python train.py --n_layer=8 --d_expert=336 --activation="squared_relu" --normalize_top_k=true --norm="rmsnorm" --tie_embeddings=false --lr=0.0058 --beta1=0.9 --seq_len=256 --train_tokens=893900000 --steps=6820 --dataset="wikipedia_en"
Below are experts of layer 5 (counted from 0) of a mixture-of-experts language model. Rows are named up (a neuron's input weights, with its number), down (a neuron's output weights, with its number) and show model dimensions 200-239. Each number is 500 + 25 x the weight over its row's rms, rounded and kept within 0 to 999. Numbers have three digits each.
Before each expert's rows: "comes after" lists some tokens at least twice as common just before its tokens as in all text. This comes from a sample of Wikipedia text that the model never trained on. Tokens count by the router's weight.

# expert 16
comes after: " the", " and", "'s", " a", " his", " to"
up0:476524470512484568487496481516515481476482528513515498527504451534543516514460502476529490530514497497519499493459510505
down0:450502504475450470536537501483481532515522495498479503488518507487498465505429478503462505459536503502492529480471467537

# expert 42
comes after: " |\n", "\n", ")\n", ".\n", "\n\n", ";\n"
up0:505470505475498522492482544510459554485463457518492475495474508538506507486503527491507501499485535469521567496501484452
down0:506477519522510470523511519479522500537541567492436527499538511477491528514524547506487483526493477542495446473523500480

# expert 41
comes after: ".", " ", "–", ",", " where", ":"
up5:507526510524524521498488547465554504450539535509550473511502474504532502534475498546481507520453522531478498504449492501
down5:476470493461496506516481491531457533524502527526476488511531492542518505494539487517494458513511526484489503560563513459

# expert 51
comes after: " |", " in", " of", ",", ":", "|"
up0:485502469506486460519525535433503516463550498501500500515540510446486497510503489542500568479502527518474509471488495500
down0:484508515483515466498527513500515514522485505466508488473486456532549525488481538485526483496469441538510474485472487488

# expert 7
comes after: " ", " in", ",", "|", " January", " November"
up0:520492514488507507484480507454480535481528540508468493523514480505507528488522542536524492507540481525479509459498483497
down0:512524497514532491515496498518477494481474482488518519502446503473522505513520455458478480527483490451472518503501506495

# expert 19
comes after: " ", "2", "ouch", " cal", " Mar", "00"
up0:510525573503492458499537523504485512506499503493484484517529507502495449465477526492517466490477507479473439464518487476
down0:479505539451504523526534450523505492462489516496520515503510461509525491517520530467467550479503453507564492503519496455

# expert 12
comes after: " ", "A", "E", "I", "O", "R"
up0:470477432498473455475518447526501554503487438548487506490518488523480510484551490471500461493500495518512501436507507471
down0:495493493531532485514529482514510482519521516491482492550533536463515563477509506535493502535530506510509522511523524518

# expert 28
comes after: "0", ")", "1", "2", "%", "3"
up0:508511517486487522542497577538488521505542490489493508450484485486500532514476551499498473502519512481497482498490462495
down0:497516531506476523522475477494533431500468531474552479498445523513470498489550500520488516449455534458507511458487492492

# expert 53
comes after: " |", "-", " •", "|", ":", "°N"
up0:490512495519513492496515483513484501512516514497522469534515464490524477492513516501477488482540506481507565500474469504
down0:510487541502505589479485514507458470500479478505571486482512523494470507494512463526501484480543499478503528506532543486

# expert 25
comes after: " ", "1", ".", ".\n\n", " (", " did"
up5:478483493454519500485539533536488530493472452521545546518487529488485477506466501502538497521530465532483518535520496494
down5:496492474543470483539442440478503522527468500485473524515514494500493513542461529467476468475525498461541479490552509491

# expert 38
comes after: " a", " m", " an", " the", " p", " n"
up0:498510506447523452517533493502489478510519529457525506478486473467553530462491477513513532520492494504473500525486504476
down0:479516506498485552455489530473487507482508506484511517551508515529528485472500494524505500495516542535488498528499486519

# expert 33
comes after: ",", "\n", "s", ")\n", " |\n", " well"
up0:546527515472498519513486498504525487485514519506511512500472549488532484519478500490487562496476469488525509521527469481
down0:512501502548438455475477489511524521466515463525480484460500495458458472503524480492508438523516511513493475464494498551

# expert 43
comes after: ".", ",", ".\n\n", " that", " of", " and"
up0:470531464499538485495540449523500473525484486477506482510503507486488540506467497463505525537477533492512498513533504490
down0:504546520516517509512476479511542506505474492486479492493507475507507484458545439484527516484489474484500472450466490480

# expert 34
comes after: " (", "born", ",", " =\n\n", ".\n\n", "\n\n"
up0:442468489518482486500450474505504490472443506527529482518511521490499474519537505511506509463521569466495508461499490542
down0:488536524479480506489459468506493513445529501486494488499451531527498497470476530520506521503530502474460501527505503535

# expert 46
comes after: " ", "201", "200", "202", "′", "\n\n"
up5:548557527519505472497479448502511502505512494510485533530483482542489507491527532484430490552512515541472508478473530511
down5:469509513483519484471534519498459561529506476517519518506521527473471470536507518500482517458497480490476468495455521492

# expert 4
comes after: " |", "|", ";", ":", " /", "″N"
up5:498491485522564498484510524508520527509499536517472522537503531488502537471517487495522534496482499454462528491465539461
down5:509517505506455519473483528448503480476538495523513489489489469495504481548486498532469450450532509513508487492484461511

# expert 32
comes after: "201", "200", "–", "202", "199", "198"
up0:483518497467522498478502492501506569510513512484484525500471512476483491466477512507533528494503491555526430459485518470
down0:515476499535543553510496486458515490514473510506479519483518513493519484500503487505489495475489486493497543489522505491

# expert 60
comes after: " was", " is", " were", " be", " are", " been"
up0:537536474528543510487504534516484502506406559509530482506504506510511473452499453487492524527513472472483512513515497462
down0:517451510498520482484499455484478486466517488490545520463504492516469519534496480492537506546498472512500516546509474497

# expert 40
comes after: " the", " d", " a", " of", " and", " to"
up0:482489505549447501515531496520480469515535496509493488535480510469522506500495499536497502517500506503530491493531554498
down0:472486494501518481470502548493493524502554524460503491483523586505464490486493502490531516452538476501519491540517490500

# expert 8
comes after: " ", "%", " |\n\n", " |\n", ")", "See"
up0:516487518548486522492519479503471504530446476495493482519464519442500509509513476504516462514463502500495507535466475487
down0:497483484509465467510465498509527504520485508477500474553534490534446499512486515481525510529466542511484438509476500536

# expert 26
comes after: " ", ".", " Mc", "|", "==", " \""
up0:494517521513482471496452496466465493476464541465480454514508519484520455473500531504485445520562538519472489508509524483
down0:514466476483508529520497482463557479503520514513481487491484454425519474505514471535479479494529473549507538505484488530

# expert 31
comes after: " (", " ", "(", "–", "200", "201"
up0:522493500531499458499478505470498543514524471519483491521478492476466507521438477507532463504497477492536499472492490521
down0:514468440483503503498541457487506521463470556525514509480515513464538503532512482499496482513495504449491514522502502511

# expert 22
comes after: " ", " the", " of", " a", " two", " number"
up0:474444497452457518515510516481503479522463539513489478500506524505504494481484475468527494496522439490528517474492530479
down0:488493481497508520480485520496468509469498502479521507576517519465547486471516500481463526492497507515442480486505502475

# expert 62
comes after: " B", " the", " S", " T", " W", ":"
up0:510527428481516502557470494505519493477480461460458520493480485493463472512525459510470504489474463481492503506501536528
down0:441515494476509522525506541520503534507463523493483478474502535502496528501491535515523524507530525565505516488441512510

# expert 58
comes after: " |", ",", " P", "-", ":", "|"
up0:457502490501479454511519475478466493510509482531502537479453496461525475490511509496533560488502445478509512523516500442
down0:518516495514485509498557493489480503481496514482501503504499519501472476502485527523537535510479523493484504494509511529

# expert 30
comes after: " H", " R", " K", " J", " W", " M"
up5:465453540498543431556478538511496481495490511439530538477499505506505505476495500495483487518497466506532486489466490510
down5:535496480464477511487465515507475492510510514499523472538495508548509501526450478484509492516501502504483466501534455483

# expert 14
comes after: " ", "-", " $", " (", "_{", "/"
up5:477495466480467477516500516528521490507528536501517486520515509477473524519514475500515526516505510541439455489550459471
down5:484440507523464491526538528518520487507510515535482511486490520498493474530479533486510500516469497534470540508499498510

# expert 39
comes after: " the", " \"", " (", "\n\n", " =\n\n", ".\n\n"
up0:481488490530515505496473511485516496498491457491513544486535466499480524510478542479512520483483498519550514503485486545
down0:479493479479487443519507484487482491548504504469503474460478508529477514540521518479546473497505518430392484542487507514

# expert 63
comes after: " the", " a", " and", " to", " t", " The"
up0:467511487484510455524495472528548507489464507511523483500493489480460509550509510478500492550498539482457507497542496468
down0:472522533484508476506510532533505497515501490476529466504483492480462484473507472494477485488503516456508495490484508489

# expert 45
comes after: " D", " N", " O", " d", " New", "D"
up5:502525505459522511504510469480513529510496532531472523493499521511495465466458533470469486518544495501511511529515465525
down5:503494468515497503503442482505471502539487475423532506511527454542487499436521505474504525483500491497496517534526521493

# expert 23
comes after: " is", " as", ",", " was", " with", " in"
up0:502536482471498481471479451485486501484467502542478494499472521496490574539524470529448512473547480478473507515494525456
down0:515518476504542509525512495526492508519508452447534470520501519491528442524533533464488477550478547498502513528497503541

# expert 29
comes after: " of", " in", " to", " for", " at", " on"
up0:489525503516545499523504513490489513446497497569445479532543502506471455499511496521460498481512452495514468492494452497
down0:517476495511507475477520463474529465515485508516528498506472492519458501429520488538505516517506499487476515501513533542